From a checkpoint of a small mixture-of-experts model trained on Wikipedia.
Size: 8 layers, 36.3M parameters.
Experts: 64 SwiGLU neurons an expert, a softmax router.
Training: a variant of Muon for the experts, 10732 steps.
Below are experts of layer 3 (counted from 0) of a mixture-of-experts language model. Rows are named gate (a neuron's input weights, with its number), up (a neuron's input weights, with its number) and show model dimensions 0-191. Each number is 500 + 40 x the weight over its row's rms, rounded and kept within 0 to 999. Numbers have three digits each.
Before each expert's rows: a language model's description of what the expert responds to. This comes from a sample of Wikipedia text that the model never trained on.

# expert 4
Definite article "the". Determiners, mostly "the" plus possessives like his, its, their, right after prepositions or verbs, as in "joined the", "in the".
gate3:574443496567485523527488438544515522498481519474522527476476485490596422550491485526512508500577486457434497458508512476506493469500493438507524458510549587563496549567478517517474466512413509570503471413538420556462550535472470586478493474513525509481445492465533526454510579529473502515482526446564575435431551556472436511450501528587557512519528428483449519590426509525487499460475549399520464519509445507475517465478532533442543499564536559529498499482536469444507478546454485512455460440470481471520525515446484488440494525457487502485501497503520534481532509547461502544
up3:565476505513477569514442489524568491509476472516461498473515475448563515569543572524507508510529454501528466526502505523526472451464503482554483445550523541520474500534459465468482443531420512505516489503585527528475479552466466510525491462466412587467458503467524504524498540465517532543464514484517523388436475559506548430492483463571535509489486429528486596578482506439488569542470514415469500546532452489469544457545477548465441536527495575475449532504572482506522455499459493561501516474534517510565509547473469478422512531556451533423538519487481514491585571543559478538

# expert 2
Abstract noun endings. Abstract nouns and their suffixes in section headings and prose, such as education, development, music, -ation, -ism, -ity, plural s.
gate0:540490545519470500532521484539520473552557459466502468467506506527441612543449551450600517476475436465530437535461496519647510455552531548493406552481478515572470544544526435483502469515472435493508457505450513532510458445539495474530503499459508502540559572467539502526482489591489440518518407530537547525496528494456451535479565461535522433502511491483477483491456434510488486548528527526473495450505501482376508550574504507465495545535520468491482551501490461523506446504484580495548496522470503496467509494541504487460544437501489539525431506553560506435496515519562490519
up0:482568505512488505525494406512505569480470487528553447506447524485454531519452568549549567465528432533538475561529506466530543485466459540510533549499432529609477530485464522435482404518522435475458495473527465527530462475460474509570467504504476480559474476515499562428452473518480576515427458495454484515438439497524448458552522521529453439493507546503492536492483533561470539454455522542468459509454559568407483517568462457543519550576537528506514447494551526515495451517516456512428444486509493505463546504541521533498485529509552575398521506533498448543502517535488522492

# expert 37
Mid-word consonant pieces. Inner consonant clusters inside foreign or uncommon names and words, such as Oly-mp-ique, Répu-bl-ique, Ta-gg-art, Dragon-f-ly.
gate0:428535480501549525526572481554563501608515492492516486477470585480497598485517528491517437487477548487508504402500567495577580499540499515494490440505506540483545506498585492501499519535461495523559504518559478556524533566475466410508535477502458439526506455480490517497467462466581483475439477498409491525464557428406403525454493527513521510552465471465486501532439549509548461541520551440512487459497428498494527444522523488456483432434511503446537514492504481444525530482501467498485501508483527446538507530468515513559511539539450494561452518455554556514496557546563531513
up0:457543483487483485404456498418514506520540520526531497486514543485523450510512491455515581492424508524495517491513448530489493471456592399515503484488462537515490551473546525498503469427508550450477490507565417558476464549529491526475522500447480527431525563469530478573519523495546475578525496520505525523472465513510409546438445516466492555497553540503473487496451459529548499442421505524516456492490440531465514470493508494573515482515434480526584474516524602434448451559505458481477473484492551482451524534460492503490494559605495540499514451427549448472531507438536499598

# expert 15
Articles and determiners. Noun-phrase openers after verbs or prepositions, mainly the, a, its, his, their, this, new, such.
gate2:447522441513541532514448483534511523470509550490561529468468521525485487470516525426517508464479490499543540423452471514570504552511498438466495469450528494568475502460476499559552480468543463486503509582528478511522501501496460562479532553529480510511500507591477496401435531500465604524473471518508457515504497518477472496516449539457453529600472616578507508495413422554470442462529478512447544497606520501462467504545451521534479445479439528533511538500463473493534514464528525529460476563417514475456454511532528497488529446525470561515488535481569499552563460523466488405
up2:488533446438457475553526504466480455506468501493525602455572517457499459538570528490524477485454486531464519481495458518507553510443528429459480505570547472383509469565472503486489544502566570529499561412447521503459512527572457541422544587501525469478529477480522467513439539481469523448455486507524498498496488490488579496491533532506508448586476524481493497553435520611478482507459535489473494504424548550533467462489536477556437491522464457536488475458503529480523472569555532563467501529513520500494526407459515521516489539513517462547533541577535536564534544520538463558

# expert 49
Personal first names. Given names of people, such as William, Robert, Harold, John, mostly right after a title or by, plus pieces of name endings.
gate0:534519505466507573509483490593447451528456497484442478566486537491495511521462511441476467482482471393527548476556482425459538494489465539486453509481472458521551475469486495484542550492467470487464474538523463538511483504502506475556537521488500621527482450479520443430533447518501538556438522508500399511429437524541551530494600492462496462439502527526484445520459462471476444461562497378440513451517497481503540513423458485478484467461534567489452427525561527524521577509492499467426520470579503439501501495474468499472519516499538466497535451446471503474464504540464550441
up0:523528507498567528542467439503504553526544528554498489494563497500476455497486432534470513536537449488445517554491474523516451550569493445473585493521479555474499500516506455483413429493528519499503488474544550501467466473528514543460579478506484426492503537585548501526468467497471504416537480511419522473467489514532503492517515475577555505504528487505495453544546566490536515465489527584436441569428439587434530469463464429462501519519480461482523511476508476518533485476599480574527428515461457495454444513540457487519514468511540604467451539513573500506575446462503504565

# expert 31
Sentence and initial periods. Periods ending sentences, initials and abbreviations like S. Naik or U.S., plus ." and )., and some first names.
gate0:518497494446509512519515461547468527506439498523509550475529508476523510549509501482472578468557515500547546563528464418578514551510498491464426483491501489490544451433560527532524473531470518506559505511456505445496441515465484530551449438500517449489559467550441511533514555568523484514500509536534474540491452473485494553497510516548491476427527525532482524494503550421510514598511506430544515540501499483496528515463463577477448526412467552520497593453550481484450494467531590506450514470511486500519469499509421434460556533387558468426521586432476547525495490510588535455
up0:503490550517465448494516458500464496458515522539500535523533482543450535519489514467479561485566498461488472465517555438523566421528489475510448447541430481520509480497523542491462569542553464432569563526530497519509459574554499478570536539536542482583554523520485465481529407449433499484435512471559457522503562492439540566585513529490495486464508551524510491444546499535517503546563455495485472528458481401466534553465497585539477529507545447482528551549531499500499486476502534559555476544463532447482406448495524494533541431518458580500468468504463457511556491510584481479

# expert 20
Personal name pieces. Word pieces inside personal names, often foreign ones in sports rosters, plus common first names like Chris, Maria, Alex.
gate3:524505531503498509397485447600497505496544491556514542550414460460503580504443542502540513538504452539479525406497568488463454503487507433468511490522451465481529517445493451546548648451526521525445538633474484492518439418486525496538418504462527469450504559480510538527505526555438523521502478464539557532498545497481517475484521517418491486519524505511477481491528537480522447495478517466543562470516455500484602485518497470494545437573482490534533523519511506423427482483476516439537481547488519510477457493501533490507522554457519482454497569542521485535530528515425505522
up3:502536501490504528489466424567500529495497556499447501519475455546520600429533558496458468576472474584456547473474441465449412466541457503497517450456538508480574533565441514463601534468532527575454492455491506485497462456546450539461471499535542575494464498545480545522511517536503483479567462546511503502501491505543524508578477557447541488498509507500470500454557544498542518436454524521573578455503495464449443499551519512553536460518508468460580526542493516504490586479471437452504495467487479496521480547460567393512515478456476502501534525528512443534442558541518538476

# expert 17
Apostrophes, odd characters. Possessive apostrophes after names or nouns (Danny's, China's), prime marks in coordinates, accented-letter bytes, and spaces or commas inside numbers.
gate0:562479519497463523559531473483553536391517486468535467450549446507528495571518461512419511488450478454478493491468444467476472494526527516434496521469471484467500473460520562468497504466529478504532414470503536511544496484538488530583477505534516534580501494507507503470528502530439482566523507526526544469458543515448461522629527512469502450446449519402471472502557553471547451533481489530582500441457490481499524384453469479418491455475507571480546520478605471544479469532476530461524528536449470492550561506479474420460545459507533437523518489532563443532512521543501540506
up0:507447538491485576562512537543515440538470479482512578459586430475548480384472457464545507603510485502507534508472514539514552509525505424539411465558505461520506508476503478526522555507483508510498470449474540566524533537478496475537457550495483543487464519491535509520499522510463485590528548488476478552453536560467522484466523463531532481481459424475500570562514465564384465542529492439456564558516527490504522538506528509516481577500533501517559528445471571464555523517405540544438459539523479531463518463536540482471470527400492516434524542504508533513510491522526505445

# expert 9
Common-noun word pieces. Middle and final pieces of ordinary English nouns and verbs, often nature or objects, such as T-uff, h-uck-leberries, je-wel-ry, len-s.
gate0:469429469518521495457517562566475534467446423551464503529498478484493464415536467559486508449517545468490561530522490445501499439538556531493529565545519499482476461534508463587495533511467567593482426546504565509512500522539495454499438498525450531570498515505559461482485538496461459501539567542501488501476546520460535499553517589514554444559497468482541461598469513527498430498560377523487486494486522535481542519461550480546487486549483524485589501458502560571515504581540538469528483461559466526479532524480465535510489477508483500520458490469528447442524458410523529556
up0:452474457503441425563469445471470481546506463489480497455526472519544475457519513528543491469404615562475557486486516485430485506532431512510450516500451503444528503489408470493516582506421527437480521565471585536456471480547485523472492447452551442509553516526630498476554535511504498496422495492483518489517491533552529478503540422489460445571496492492411534463473472471521467460511523509464470462457461542450510460560509487509545536511459611491518513517518550466479468496503488479541521551482488516472411582549527519521494447491518532491468466547536487529558538465506494495

# expert 34
Titles and sentence openers. Determiners and possessives opening titles or sentences, such as A, No, My, his, her, plus odd first pieces like my(sterious).
gate0:576513580436396460515475557531519496477547531470459506419528412503540531542490446466463449491502447506469533535479538559552562522482453571465501468472487484506467425478506547482484484505534504450482431453469519393509532463486415480475464580533478426473482510548591525543492482511532472488449508468525510460466507535510463491532559450470578442480559532446446486428502557495496439450533514488523541513491483542496449451582436515481517477502493474541514551483459585479513474471560450466450515490491505431480513526533461459469521499505518474526559527490512504492503405490519550517
up0:495517494493496537482454477560488469529547499491490514486528442515513451485469396502449436505464471476519527557453537566500555463535441540561516452491548484435465508451423493507467497527544481526500438516587513462503488507475481487484490518497439430498473476530453522474434512460548516420563453464577539536531492556503403492434409469530539481554508479480502507482499529523494501430528512462492641453431481497423495480477499509481520495509586509575521514598515565531544426455474452489493497475492447492461522543447464509559517520546473521525540487504489548536501427488544458476

# expert 42
Plural endings. Plural -s endings and plural nouns, such as civilians, snipers, games, members, plus are, were and including after plural subjects.
gate0:474515502481538481567490522488447519480509492472480501545561464541384513525518529510509561457473551485568570536436440431484464477493536456509466526549413515465489487490561554542447509519588568466547548544500540526477456484479506469513537452502513538495491537472429552516500478484479560532488456500567461550416494572549443483535496489525475548500485512494518541559474463477523524562481522442546505595495504528528467537467509572579500507441471549474494549524483430508499570564487501411488519440514486479537486473539423550458559485543486480482550503465520477449532481601463523479
up0:533469429526469462504487461535527481499549544480519434475538543500547505528539459466488561575544503535523477493443495456478454548483507541428519454472511417519505483508492522442540404439484544497502453468483511500501524520508453453499478563421527539491427522419510471449486427493486542517410510515502522479517415481477484445462487508436543480475448446531551505563543459507472461560492567501510562497445458543520509486541502422430496413533466495474597482460480419507503498589474527516561468495577542521443457522517494453466522549510483567465524501432506506447501476503555503533